Weights of a small mixture-of-experts language model, trained from scratch on English Wikipedia.
Size: width 224, vocabulary 8192, 67.6M parameters.
Experts: 96 experts in each of 11 layers, a sigmoid router.
Training: 671M tokens, 8867 steps.
Below are experts of layer 7 (counted from 0) of a mixture-of-experts language model. Rows are named router (the router's row for the expert), up (a neuron's input weights, with its number) and show model dimensions 112-167. Each number is 500 + 50 x the weight over its row's rms, rounded and kept within 0 to 999. Numbers have three digits each.
Before each expert's rows: a language model's description of what the expert responds to. This comes from a sample of Wikipedia text that the model never trained on.

# expert 19
Description: Sentence-final periods and periods in initials and abbreviations such as U.S., K. Johnson, i.e., plus some "the" and "&".
router:592513419459490510462526525569505356476480501510437439375549534569520433605569472556462534480471456505461434504504389438504499488490489495500479436490451487542592489555
up6:488548452521514484447475491554439542405468586459415471519525488599454592495507553494440476493446395522570463490497477408455549601450469491439528507532432554635466377504
up7:538556495558464562449564465525471491417464595458457425439462509474616446508469544482481471575508468552514451401557471504499534543526468421464534426531466475436437529578
up8:582477473559563439557521494461441518515406486378486546545499502451510428557591575574533481453517486458538547487450502460495553566536386593504423502551516551479526526522
up9:506523455455548530495584514555462418484581505540378340530510486490447470461541520505504414515597464503510488474451491423460452512517519492525492590402388469518518440464
up10:554528514484518533436482474590496483547471578528516517451591509496534640496580466532460442505487520558438562516531555534531528468470395426386498451434458428440489476554
up11:557525558530470488479524516421567532561508559504446396478516550582485534533491513435537505521537578547537426477471446501482457584584468482522504539469521525504566457483
up12:584492501495510464565508508537479529592529537477483578498428483508535576584487451565486532478528504554480510403497480430482536489579519423460507495582454539531543473532
up13:570504436600414546469481565569519455513511583517537383498589401511534450402467540462504517512501531507512354461502438537522457553508526492439516413543535499606547497576
up14:526614504601452460571392474595504531514502484368503461485620424567506553541476498573517543551499574475505500497527415477497520475527465499423513418563561494600494453516
up15:615488510520498450555481538563484506476411553538550438469491401489536457549454493447535447563556496518385560442407482556505576613459430498423520468524507459463501463584
up16:530587430528443631479552585482470464502581450525435517497493555511437513531510459582502507506447447602451528504481451505551573517490460438578555411504479535484466577489
up17:527589531545484475464482546608522475473609539524367511462413500519448515509541492460600504442497518470513601477483489490566536527580518552493557542597529532519521582510
up18:477526479441502510456551507543475499506502520476396466555430491529480518561493529552434425577455483571498474464481498537555509535578381492480473387476461494513461475555
up19:527584415449483469502396482472617494531480502504468526472443547512461487567505550535494455549567451502493480409497611485552573501438448422586471459487517397468434642576
up20:523485543439460461612491445550558513532515529579497497575552543473404429490469477456473384486503506485422447441500508432520548528496458556518601524585502432559561545562
up21:600488453535397522562455499444502486523510539543549420451522546505516491531589511438503510605528541515419490474479592437489580473538526509562567438522521530603533429517
up22:494431557489496407506418432486461496522535509508511598459464438489392480541480510462524452459483479486434465495452504468480475424467371522510562386479531476559447478534

# expert 48
Description: Digits inside coordinates and decimal statistics, commas between city and state, and short table codes like L, W, PTS.
router:601480464478478522460532503576519469508467479524473485499452536510401499548576425549496470540544510528409514472582527533569468522486491602517528554453389411592519524682
up0:579541541608498498468458459420637469488498469532453471534523611545451436533500614525538453472483517528460522540489399519600448486510506563452494522586512483435448521476
up1:542502455528519507540559402631468496534568478418488539482523550516549511619636483601556537520527455476511459544543475466462496543572476506493460475473501486587472492511
up2:577428591498480463466554419497539436533404601469404486549566547598501511441518469424489530497471420527509525530496518514592547433463554551530460482575514505379419367483
up3:549480531404520490480411542612541468526511493440547428499504520497503488660553462510595451524507419566504438446587511469469455545569533485458451558450456487532393456574
up4:522394421546451509451506495524504528493481553492409585522498467479495549617555545551521591395462519508446514481461436547502477579416470554523472507610448326534461422531
up5:508537506436550529525528523477455530550505473553547566491467559452492535521488519515455499527609492530416513401524512511528552471378454515538534417513516417486567488524
up6:570536549487429482526445489457472484520406562504527513432504496522467562537581509534569547594457463522433504485549525527502567561535505525554539452661458442485515594468
up7:521475451468507497519482502516543500535564498466510506437598402498478504482498455488500553540462546507586518465510454485569438532502533452502513571470511568420523529529
up8:625438476516435503501524521549468548531516458540547457452514513515459496583489470576467514460471492553558455546568443508486493523528502532466523422467377422501505421447
up9:580447498385553500455596450480486404536463540521452486476479525515526505551487471467523469381569511541561595458499497505449518498459563456548493561418485489492441546702
up10:542575540525583561488523490495654385428490501548479512456454582422438451584438501578481558547510511512433478497543423473623562491455513507521522536547559482450558536592
up11:534495445559560479536437511533518521413495509551460558430445573498456525521573557465499460503568499493471558546506498499505526483529523519557591435546459496470419534485
up12:659501500498517528600523512564531501507523592498512452496518518543597497610511497516491468476490487514479556471458496474519428588493484491456492458456493476502498419518
up13:573561473513584521488547526487538469493496471506534463543493486512438571461483487587543502584546551514551563469559473462571498460464537569496438580624482511529492495509
up14:549510505518478527511530577458504446489463514502438487450442437544472501455514517478412303524575519531403521436449479479531530536471581508399437523509476475445468426509
up15:531467448431541463462446537464500437376531504600530508526525446569441495598522471567511479533507547475342460476536438552475545575492390459420529507496527426463524489630
up16:516515445490558462586600571583463478491484541500560553489409455569501565532504465556510532471442519488488490443446538524418508533578484520515394428533466522487494429594

# expert 24
Description: First digit of a number after a space or parenthesis, e.g. converted climate values in parentheses, plus sentence-opening There.
router:607507427434561576570515430528537496501555527469420524503532561594476576532538565485420451483523498469400545476580511511547490518482467432465522386478415427520452526594
up0:553465455522493541514555622558558496479539524491534483404458472481493420548573518532519527503494517520489523440499459510568492535515452590494506593626444480589659506520
up1:579423430509453515597608528477517534501520513464519449509633444477474520531567543502590451529511492678462488469459487471503438544502449522521533573505495392546518426537
up2:559454421480499517490473533445607585512457474531476565516547433616502531640506444483494528513388580566491488482538471366454544443513441446492527537437494523533447557453
up3:545539476477476575549518494528450542556577574570463464465539493547490479481479545511474431523506553512551458436431440453555461527531456647493504429460428502443549516505
up4:551508449533563470537575548528440486560437512490501504455497415523477528511586395494516487482452515566630516420486514595442456536451440478548598441487578474540520420480
up5:502397477456412457489549438508542475556475523511506490441566506522397408484586435484572455458482434457485475549559458440500508555446515509563550466444440560530442545456
up6:623509499541504494485523547565574500504474511442450428445540515512493473560526537669473485472520542562449425493489503369508527550507527556470543546499463437540586469538
up7:524610440479516561564508553549462504518478563552473563511471454533557525561528548522456404510543629569504508457453425522521525458445544446452577472599445503516594413514
up8:489487431447473509486517479452581465463513529571463488414542508480455409542536513462560586571534490466467555555548423510509507506496487493545502504458536562475455510552
up9:569487525522435575489447474602521441409546471461589478501438533538485497480495496474450558494477500496451490467622418517525423492562550504469486517462548566494488500504
up10:570488451453482502513526477543551536482515542518527543512534483487407492523486456491515450463508447415499489500527498536575415467502474418551486579536386481423463499490
up11:495441476454478470557637509417527513451578535397438503538529579504510533450511583553448473510430550581489532439507497356496515453479468449569549421541539510489472495512
up12:478476522534424512455597479488560519460493440494627473535459587554522415487483460501462563467511498458531499482507473506467558533491522535609594578503420496480444514530
up13:662476504503490556525515473520524517551522610486574484493517497525493495548528515490525505522387487619492511494507507452541465592491480512553492531550482489479470492514
up14:526501557497565549507496550530416515560606568569426452471511443410509524467486496509440520403555465597521473507595533403471412490472532565598495498543555494462489528528
up15:516459503415560515580570530518522429527523542471579476436507528451470474588525403602574421528505498516429526520523612527499486516474531421507528468574491502530547499574
up16:739500510563501495502574511482499511437559433482515473489482527512431481556541543520530530541495567539441509371468510524490466481491506514502526560520498420580519489508

# expert 35
Description: Nouns about awards, music releases and competitions, such as Award, Prize, album, single, final, Medal, often in album or award listings.
router:561506458540569494565500593488554505521510551340500431508554524514479665551559468466528545432521491453524428489495469490542444501578444502448520434461425474477482457567
up6:524524406463449522492480446503507462532513530422509430469418489452582387516597598478515487421422517564539573528518508532493541488547520538430565505489497482433571549577
up7:500545607430441508531461503408541437441543561522563554532579536552559487503548500471589475428556476430519507429574506507572571539621512513379467563558507512553437547503
up8:522512504436460582537536509529527403494483515401456509459514469442479429615607464619573393544496474505499469520503558546534531502504501456460515512613445495463512450526
up9:518513499453461553482559497469485426496583525526588444522553558477540468519644428472480490454497430483498514543520532513512363417545481543487530470439448477452637484499
up10:554563508480585445494564525559509568454540554435409554418535573505494492597493516446548359488506432461538530500500507569534468524532361537482522535455503451482523504453
up11:540418503427534501393475447444485531559414427515445546478577444549481554526527556380553481478478606588448402469556414571455479491489475411419551402482498495418607482505
up12:504440476505532524434546537533491411652380454493437491495457458544469506496523396479483555545447447505511467442538445511415515573488424469505447561501452504575617475492
up13:512540430506487552473532457578532492433495448412457606442416550486454438496543479562602447525536502518526548526502442581554593473459503396490549479508436385565457509520
up14:548559461465535627556444478588532480576462543418538481543547558515504445605462489538575508469444522451498472504524436573508516578464527603597526567479510401505565443512
up15:514502454563508484465397575473503557386493565504503415495508436647463575495520559428528510395583494515576511549496506433440530625434470389468635512598507587555514402502
up16:491461461508491577529548451588472412462545560499587474429491477587497486558495578519454448462454411467490509509543448512515523441462481526525616468517439581476517456519
up17:493484537446485533470529538487538604454508494530523484466551465448510426456510581544538583584455631476499535548545514449553498468445534466446487535417523500559452520540
up18:524513454480482502558518471481561389522457458509428493519452498568518472489473484521507525486461575571524603433501480418506575525519413488485516580436524575447475433540
up19:555520529416536533487490531590536427437572518450484446454426514492501569519543554452581374447505505524518513423506516486534392562522426445529549507435431400496509516571
up20:550439447539415573567586447476451418502470543517529500536613513516499456506564429418583472487471553443485435371434568533514508515427423466496420545506573432456578431498
up21:517547564523531454465432544489498396514430465586521498527477440492498328555459508546633501490553447525534514444384508516500435469498453497516526584453415474508474506566
up22:526506445445490612518492512541499513542496497476484481540558482446568470428538509456510445483569446515538470377614456483420446480378548505510554539427463534485498510473

# expert 13
Description: Digits and short numbers inside table cells, scores and standings, plus table headings like Total length, Chart, Average, District.
router:590469485486525562467569532506555543541430546489452539420558561524557597622542559478436484492485467459398491471480455451465492524448424491493517435425462375478500495635
up6:506373457481468462479546627389493410553461472598440437459508585454529524537468482452447456480493475574477539392551590505488530421552557484459491520503515554471451558610
up7:580540539436457574527521515400556461447539485484538464522460508512454491571481507419557502597427451533559533462460440429454539461504530501568548530462384557470486562565
up8:522429431499560510556425550501475475518536598502425509483590547529580527402508511443430528505643518511478487414489498440508514461450511422403570476489520533548462524539
up9:532463479439486640498484473535552446481434516573489537524555469550563520539551409504470439471514479523522425512494493521458551471536583477516555461498445531504549492543
up10:575539482509521556512484511524534521489501511514515414485481499472489601607603537552518485512534558531458493464507499440532465488613480507533499498514520492575500544514
up11:628544435496477588521600503529523501452603530473490427528488451541523410554625502505494487517531505490460480403502482455528422511490486597545563599509468486632507501501
up12:629542509524491493529467545538578514454499491447540355532476471588466503489538516566555436521506536533519430509479464445572455571539503466555447511510390449615462499518
up13:543589497462492470537516484489631571587457483426465489422493493387545505531486522460424515525505518442515563472484549503491499597485443509493516446467552535460494484531
up14:549508457482523548472544511470491476511482467560477502495408437548454573437501508494431481456459502487445496451448487568495420484451550482465557526461571496477577496586
up15:520503532494430504615505427538441477527426556444521535477514432527529501558459435467516510475433426518455499436479536402454425623441448539518552422445460457506506580565
up16:745499553467534519571536517491513494433529542514492439500535513496435545522614491535508483512514513605490467522522497511586518481515480493477486500554474506514434472519
up17:531532474476520572476533537466487576532444508548513533513454532549532520583446478504447564491500543468486493527528505541495523581513532486479553502560582527448531538607
up18:512595486503554459457582522545569475433550625481507511480420446451480501582499459474478478540469492508528548451501507391539504488481437462528524496443391446466578545517
up19:505510432516587566520549472469471501542495485473485444500491483524543425445457563608527559486478473565507489453480446446478533535463510504525470567482493571532542563557
up20:542459524498429543508514501565572512404606458478510426457434437497537477567472569552574463511400514581447496514493487412493546527492489428535398466484505515537503466564
up21:729473489448520561507503573523542524428505458466494453493669477526456552545558570501490501525473521557466503436475458478511494499457502576495505473593458490523501480603
up22:678490464512500482526504532509542503412492501436497446548515489539478543522705528498494470552500489537514479466479509490521514506502449533509437495538490460610518461512

# expert 57
Description: Words in wiki table headers and cells after pipes: Team, Votes, Pts, Apps, Peak position, country and county names.
router:607473477478527490533491436587557516504449555455466473478498506498537514525523559502465419472587521522455540495455463524455460532504440510427559437449496464551454463674
up0:546537449617535425494550505476480483559522501423504472522443498497578482474541462542465515440512507510512464519451560518520418509533558493493457453439568567511429512495
up1:526505506457387516625500466533549502547452588501494453375504505526463556638534483528445510552591521496443541585470613444482396607539446418431546480577388493495478446556
up2:545441494543483592481524450539467451562508606365392405435521445453541494466439449437608443558432524499505490472569470527483556533493439503472468506510547534563485473603
up3:520480428588530493420482401518562462515512468433570485432502463533447518539518520463493467521496464571538492453628582461484491509509483488410527478524513536492490472626
up4:515512521522484457467513519580512583620456526463517538570594479545478531492575468421441494532546514466457500464491445525496476530532516414521526370542486455406386467531
up5:524470529422496502495473553531499430545446382481463449543431496482496520422516453495540506490437494586565421454477463497470557480533567534545526440397470526462506475574
up6:594499509527443528518495544392498443494515477485493409458492437558482532480606460578455526429460616533514467499480547524536580476611505535425529419501504530526493541606
up7:544415481555530525554494447597498531490484572430515416577581506661531493534482497513561569486539402525523533506488535465463508567484483467486458547437468518509427527548
up8:554464557489568396507489465579477533490518474478514595476559490524436443587578443532586602602569505469519478375432445526470430491458475496476536455549541477534432501470
up9:541469366504529438507510544485467496579526507477534552528548435519563537578499483506503477519505520618447501516582466469455577490541531449486410508515403458495546517518
up10:521491532482516468502474498593497522444450459565503485534413509535475515527547498495584479508412479545538500480514594545554551428470521584473606497520491488455424543543
up11:568449545462536502480624486462526464474516461427511449449501518444453447432506483494534548639504452547540474456503424490491555492538338464511513583439529492443476513481
up12:517460522528503478557507638486455506413509440471541555474445480463467492466567462433503507478607516403484533454479486585501496510347433454509413457414475455515397548488
up13:525529522448637527516474583528555461432541494542507467510501563578419487518519544512489516453366490447507557493522572514534407438564522585518566574409511509436525481540
up14:539498478571535499537493531534523479425523582528489402516528468460461570467536483536506485541522551429455448423452564504513433518590469381477573429556583512527502407587
up15:596497516497492511414446465616448506442479453532482390401478471463464476402458490525572625519430481491518497530468545513496556513513482582559542501465529505544465527489
up16:518523524477552484563406509594504391495467504467552513517500546427504351523512533562563503573404458484508510475505541544493530475556529549509491497515515507470508472626

# expert 50
Description: Periods, closing quote-plus-period and line breaks ending sentences or paragraphs, especially before section headings such as == History ==.
router:717468463516554529481583573550564461523471473474507516442484569562455462556519567565478512519524496541481453510540525439573514524513428446504463505480439370557457446543
up0:496518634527452474556481497553540499333500480487534475464389563560519492475553433532437448481506502499540461476685462535459503558567549554471566500456505436503454497544
up1:471548548396504467577474487497433508513491521475724555440510460509511516499528471537494476578563432520490517549514515453416554527548375498539576506574416480396603422471
up2:539469450510482479561570444621400507464481543486496533514600458555466497537488525558493497529478469447503479521484527456394527494618529505518505501532538486436492616488
up3:528484516487467480496525469463599511406503467424521489424482468482460514531501488476474528488521467521367535512516514518392456498498516477506536483509533489393399473532
up4:512545409518511504538507430442490591482524516480487500492520494524574548576519435509590474490509469421467563485444441505478466525564511495458517496507480460508522469517
up5:495468548462468493503485598570587504495554539571516491503394536455510494499460538369465521460436470517458562465516596541523514516505557548433645536608405490518519490518
up6:510391434542438524527495520493458493445487484577475512545476456465546455452436529494507483517493491451530383464553428469340581508520448551466478496482534578446463483561
up7:492519491451502473497494527544542527556507549469528494489439440557447506505463374480510568540463529562524466517456489544495413466528467611529515545500490482496554520505
up8:518650499556434477544509582477479495395484542444511508486500472486504502587514519456550474497443512461539525489592505480479503476593519460485515470417449494411491573564
up9:518538548527531508503502535547516487515488512499499510406571461438494508453570514433550466534421527547480586453494505504544499522520520536559480511631480409455525502478
up10:457548567545535526483580568445502495400479536486472538418475566400405493510634504503600438588559507575535588433475544519558481609526461440517518522501540513487514454474
up11:526490528503522491452480473444409518515508458486518489554544466436557509465508521518484535430498521448497590500439482533498452472483417501644480496530455493545462436528
up12:461539572490472434508481490527477505597470509542483529484506494486499474500463482409616550491341447362535543506504450584547478538461426520594517423561384560567431442490
up13:545593446545426484555428450551556491522460571453554446448472496599496503542441475583566480551493561436519438520457573527405550586480567499561518455506511587388505563577
up14:460570555592541450495469496637533513497503444454596538510549575470572499466516481479475431531606501637471584503419454535460457493431452513496482443472468567498536441471
up15:579500543487477591544471396516447505359531474445465510624427641541469507459460486532518496433485422486535398529505442562536451521437530492488461495495466562500408511473
up16:514407393436483511553517299552554495462520510517519495494437486469579512494496542492523513528621467420524420495596564459448432594482543459492496481501490509511592526600

# expert 10
Description: Commas and decimal points inside or right after numbers, especially coordinates, percentages and dates, e.g. 51'.'3258°, 37'.'34%, January 23',' 1993.
router:536510402475452480572577473467505472483472537530513493420573475506445453508607521526457517465535485569488468487583512478581501567508502512486575461482450469601513488581
up0:536526440500479548488536490474450494510470430550434539485535544565434522575534421525580560474540439464464442507513522429528481452568483487570621440464482487614501535440
up1:524520456460536457559494541463531537575489444451453506473490453459396491445487567548552422622596482513486461391550601547543545450463571480563475466580523451485490430488
up2:524509520396573509533453529563639541465477507438546467522487462476503507550408496489508421487548480522512543392501503445357506532501428479488484445518534510479462575524
up3:504554412522534493488563526614560579475582523478455507571551590523461482436452423505488519513386502537410456505495512544562505465529422550517524491472496466481451520516
up4:483454508477435617419614505528526566526502440469502415571481571580441488471399505443454478496526504565449448448469495513554525544463474460455518594492578579515527510382
up5:542458469444441497483461507464525515514543503526440503431467467592582495513533567488526522541592519485527431464443583462530494500452470387599567565508588467549512516530
up6:504556511470432479522476433448542525504525498463525422600508510496471531495468526545482393446456627494507441457525467452471504578477451597549482453518547490463383457454
up7:515483540454484492449496449553504518487512549471521477474571518457504451468506527448604482519412433484463526418523477479506477502554464520477543508521383577534520529516
up8:531467456450476537532499446533500427473509509395464468486429514471538517506505588472419502498494509471524475506518511537433557416461475603580421529511530494450459564542
up9:556509462557559508515507465555477444509439489498567504447473553426609523530477518420518515462479449384519461545559519475422538558459522577468359563510631543510460537625
up10:514422499592473495501528484422510556566529544536566501492537477458619520513561464470525504485480407505448479554535556365519428473568506465518587493563518427513409480558
up11:552490613481493490560467499502535496576496579497496479423472484523484505496463517427531476492521474488431535532523435508529489535473486494649505493485451426591498454494
up12:503422446427497450463588459513489561482460447424542482555475467542463516512544501508600548600554654598514526431511550540530446477475484554436476492457571457482520508495
up13:510414502510514474406526489589472478572554465558507463605498485493441517514593455480574441543480466510532450506520475410484627457524436503432497487476499462564440498488
up14:537617554537466472443473471521506452523473514549512536477409600522440507509497562456465455501457487531530614488602549514502621478527415350581531440536398498455493474613
up15:585548448448495537492480469466515482536512550513493514581567517519502569543593445501410533510520475462529427570514438480482411474497526488388434488400513524518541516482
up16:580429516561408527459490455453549494481429486500511488565531477507481498539461499515488525529496577575515533486437425488427541521502506470492458565521375460474534563555

# expert 14
Description: Abstract nouns and their suffix pieces after the, his or a possessive, such as music, security, development, relegation, liquid-ation.
router:540462490430512532585495509548541522472536491452506486497528523524472616580529509514491468501440480553513456434502413492528487524412560463511527440488475319475464497532
up0:518495624482651511562529571404608484478477410573366554556425575535496484447433534520525484518459479429525487523452487505443566617503522475425433528504506464554547515560
up1:487511545497541418558428483515500435511439490442527579498461518489494480563513545476552556563552512470426542471486457523499581497490514500495501483473564537564513380520
up2:526470498484501537550449562461484586560623544500459480494516499510380500553574519455491492515512564489475417486421520498511587485503525479481513495457442553451512537489
up3:506472462513529414643470635590470491505532513588515528528489591545496474530496551588527437526543467478489493477454530472480547554566509422569431490417506488493604498558
up4:485503455506492437447448522544547499413593499591558444444505459402570591547515616480476581399478515466530561494374479525470582497534498541369573536458421437511502444512
up5:500410456437544451399494430598453453539555443535489464490568476465527510530543563469473431517474403582546531469619521518559474472532527424484546501599483537516524551444
up6:507559537556428536486501417544495451593533502564466502564482591562526510514584466477447525487510496488452465441526455585429446505484485587498521498561505380576496550478
up7:496577485490478445487457512467473479497602449589507554411525445569471599486515443490530527499492486528474610410487478409560445526487523478460435416434554505448432539467
up8:494548606497485550530572565393552501437553522454526478449434556518504508493551529503514541536510411490495444435512501574467566568460489486484510489578406510447492531539
up9:507436535479504511521501543520556504555462473448506524437537468539508422618503425484547464589503501361491478538564499525462403526514526583461435487550480409499562440480
up10:497494534570475544566590498478533411470520491465433481602543491404507480569440622511474503597537499458448505441539533394502543471577504486472570532562490492502484428487
up11:513517464499587541523520499425516451493513478397652473502415430561466507523469501514475489500535504503489510544429450402504476499436461551549477474421514536558427562463
up12:503627439512554547595491469544531543468410435466500559418586525464507472466489509585546470534487507469518438630421446473535476619460516475577467469585514417440434363485
up13:508475499413516535455547462455487549513550394473488533506676386505513414470545585443519529447477462613484508472537486454549503552491492517443515495445510505489483498490
up14:519427366507547467519405484573606528459518399553493590477477531551493523561489516509578461507458629569544444516442477570507501565455491460489434463584542525445472531448
up15:512493519486581568568466486595543456527515466432509509492565467594509373553534502541440413512500476440447570421551477530509462481403518488521573398602450486612467558542
up16:547449552462592471606588594463503499512487419451525462478381411533371537392519411537555576521552536483472507479455523504509391530446487590465366468542400414516476376534

# expert 63
Description: Quantifiers and adjectives before nouns (such, these, various, many, different) and endings of compound adjectives like self-titled, best-known.
router:533467399413514465512522509600563458462520509449494452420526539517438514537526551542523548563465530545443457521467488506536403514435443470482495413519400438462476446495
up6:503546452490465537493509442435469402503459485497414437396549558488485449501594516572459469542492500548399511448494443434536453517388490496489457628513451597560493543450
up7:483580478514592449470449493398543511385511560548474582493669473472454472477542497483460504562408541545507477456550546447440533529521510543486510467659519435448503470496
up8:513564540474507457539487397475504479547480474465467466502580438521524630477565601471540426412539503497417533520551431457508521460466479514525512485451533511636460386496
up9:507460431518461528479408475540514397405419522428466482506465599537570539424538617549528426515477488561498452447524499558477459567568422456402439482541544486504474523480
up10:497493529548468441491457510553571449522536478571458507511594422477556552423601527477423521431458496512427488560501477516573505483494409418416531455513418538476416476532
up11:500481441479599529454510484574512426501486499512559509545421544410525568467521538409562474556422488504432437490500556473582468534469536438460488519530532481509511461545
up12:510502463474481586455541477497504460485534486485440421447516519455484560480607448443428526583467363494534418503528558522496461460522441571427579460527436559484546470537
up13:501514495502563612465587480557481554495414485449501540545514521530417540493465586596538470537517486525525432479453506571497448510466509494536473527522490459471601527477
up14:553443443491492528525521480479549414465495517531584450472414444472462443527524463493507521508470459443489468452563550544409478507481489427483535443526454520534514473526
up15:498465508516401449494471555404538475486589497610444537496516462535446439571496473490410544454478464519496483560411547511527633483482549509469468547513460496600534497498
up16:510445499551436572502513439548428543498591608602490548524597461541518432490477519515516465425484549470483512564545418427534481547474483461400545546597464497565511545481
up17:500540506459500535608539522496555499570545588513484445491440528450529552496490477429481424554519492488446510333425431409523530522454542528515560448547497401465455421562
up18:538551509549491539559603469524528585510472494520460512598485525483516419596474451501573556478492457500488486513505478502476540559509381471610509420514513513528418496497
up19:490423487495554523560485472500460547544562442505441539595575449511546574423551569438547438494559544570554472527410435503606423439491497436479480514544514457489474455516
up20:532501515592494516543446402532486571415391508562498506520472474608474414491555508425564545516481488503567489490460441515602534412404457451592506536497463436467494416516
up21:525512505574474424400497573466489453496557588483477474527484454607478589477470534457540505507556515499462494523518454420491583568556545526567551473495446531533503420485
up22:491540501495461521486513518525527548545482491530539473500492472500466401560454515502514552509484563529474459470436579566457469491351498392413464453598474443517454456489

# expert 45
Description: Nouns counted after a number, often sports stats: games, points, goals, seats, runs, hits, copies, and their plural s.
router:593465401465507536542560453559532492499431528427533492558507471521525617565508568552522512467485416538472469543478487496495476472482435488460506420482475407538483450596
up6:517493490426479438597458479520495445519559569465536473515385505532469467505519449545449481487501483485515446555595503547534517630614491467540497543453533433516528441575
up7:510521517508549546510569452565586549533504482545526443490476471572493415610480549494467429476431449440432521449513562467515509474515379496453575436469493582551478436479
up8:509468533536554491500535511495500579490534510482542435508417526519561614490484557490480503473561442584457497482538488502475497571573463545506480471458553529600501586578
up9:533558459543454509510561484605451496484464547483490509572449484479541465537513470599485547432569486485495508516542485515437585512471530487508589466469432466569505552568
up10:562527450450418485535585493499485507575496516447525494527498533530555543441545477540412465458546486448505452491491451462593452475589537490445438404523474500451564518546
up11:543380415483518512481536534538453593501457560429462429430481560443504491480486461565535485513529533519548496441515494566490529520558471597531474537465504536544582535427
up12:508518516490492454540558437541574551375501531428534435507459542565508455459455497463520586585532512383495502466517484444547414498486437617430519523436557369561466469513
up13:531497429530541465488573472550530566506553531508449483501471513579386507522568489579400542470543470487531476524508421453525472470518487493560502513407369507523450563539
up14:508459605478547547447593434545536524439454539410537512569562506607436469608530405509580419416463433543502449486583492504509583507492494395485496490444400464523492471473
up15:497398437428589534519463493543508532547492482430440537533521500451380513522528553500578526575472442513522623469496529526497502470435590446569517547569494393474541534475
up16:538419464526570603501441544404533614556475502441518460481493533483464505467521568509441506537515460462525430508502472585524545552434486559477572443427511498500491498500
up17:509448544576544562547478458463563514500525483425413483459458460535488480471601592500509455592365560464537481502544514470478489510467493423461373424473466509456477420477
up18:470445471452458538535610535567447387513558491550510445477533443481479444486559564554477569524558428485541438505527543516487500510409404498482536522573488505459615452587
up19:490533431489472483527588534502488506467497495456453402427507494413525478361564456510440533472552448493503452549482482481446395468409416504489547502475540416576528414574
up20:494537457443400500481559536471519364521480583460544428486535431481495557560586503430467556501581533453506474541481503498501512532442428580435558495530514509424473504482
up21:505506468452495649504432486595632539521459558459545419496533475425505470485466509492486527545457478396451509558488549424507460449397529443428547572539468492483508484534
up22:555424526498447532437489488445558537507518422457465413460450578588475465514510515549499527503456455481492511418477587514504480493437540508463457553518482452554556522570

# expert 6
Description: Plural nouns and plural suffixes like -s, -es, -ies on group words such as members, players, teams, schools, singles.
router:538477485450564560502518526518550522445486503473461510484524570576518531478525520579510516533500480552448479476496466417514521507462490411520531467548422404529422451600
up0:527582453509516402467501532495537520556508494435439543513531516607461477582504575569416382475545548541569449483530462514470429541509580493506385536505450535412467607519
up1:505601453496530473548469458542451423443427472600510501511546533505460400499511425495463536535462520464521523449550508475541527503506416511598573574508486580428492404499
up2:516484588554492547566497549440546392475501493532529453579484461533499594577554551481483494487532393499495468507526416440525510438527442431591584431506378435483483521508
up3:536417427518624485562527502510472520586461551541457534530547487468654344499502522493408575485530523463514492535547452424460420465473553540442439464497517459508509508508
up4:486541518501431549581479509566586499478517505441409477451478443495483466418486493420536537592533496513493493457529515583502491487489487545501446459500423456464490518504
up5:498482507443476544486553406494553393453496476585496492575389506441488555501590478380528447379542433382358506504560470581520521476597426502475485551574497491502525542504
up6:553438505510480481461590395457480568483455503421544481497434446495421445468474499444519466460519413457528519518576462531531398507436450484526420365479478549415489510619
up7:500576464537501492437519511499466378534480546561558483570495551570577368478481515523464500455423482507473583487455375473472546402548454482453481503461495482537530538512
up8:497504393474552523489528475573542438490436459438532464511496393511399521522498476518526531476424425561467423569500521474429527493522520474514473442502541475498455442532
up9:510443390476578454514478521499451521564572491397454458610521470538511521541488522440481527579463499522498425513398600480382459547539525472497540576489560470566594495601
up10:486524587485648502423568465522527312527479447511419528517536552500562413509500538515582421547463455573482507423473514402456558473506412479516495543504471529564512488535
up11:505439503507565597528473397615512473534534475507499520579516583533491514555484587585560356500454522535534491429569477463498603501551476485518503540541473510546540646538
up12:478535472535420455491418494460476510494589503435603589446453418473406590492482500598506514463447497501419596549534478471491429477476550446588486409536576526507477431491
up13:511470391471426508461522433472548602608530560499521534477506463542399668578480552541469464410514427515519534582493529590504458498464563457475572482557414431451567592514
up14:515446537598563550532485520573495450445496496552640472489536501518530565587526552533515504429556511561523529439524515481492559502519485450538501532459413539537626502570
up15:501560416551494538478454483486507457544462475474460504506487433477396572459484477512470514541500535583470458465526603489584572531455535473512489514540612480539531394475
up16:508482535503585407567444552498519587470538450504402499483567491619536627584479458465514432546598467515537464486427484466506552451548534521487489549376495426503491493445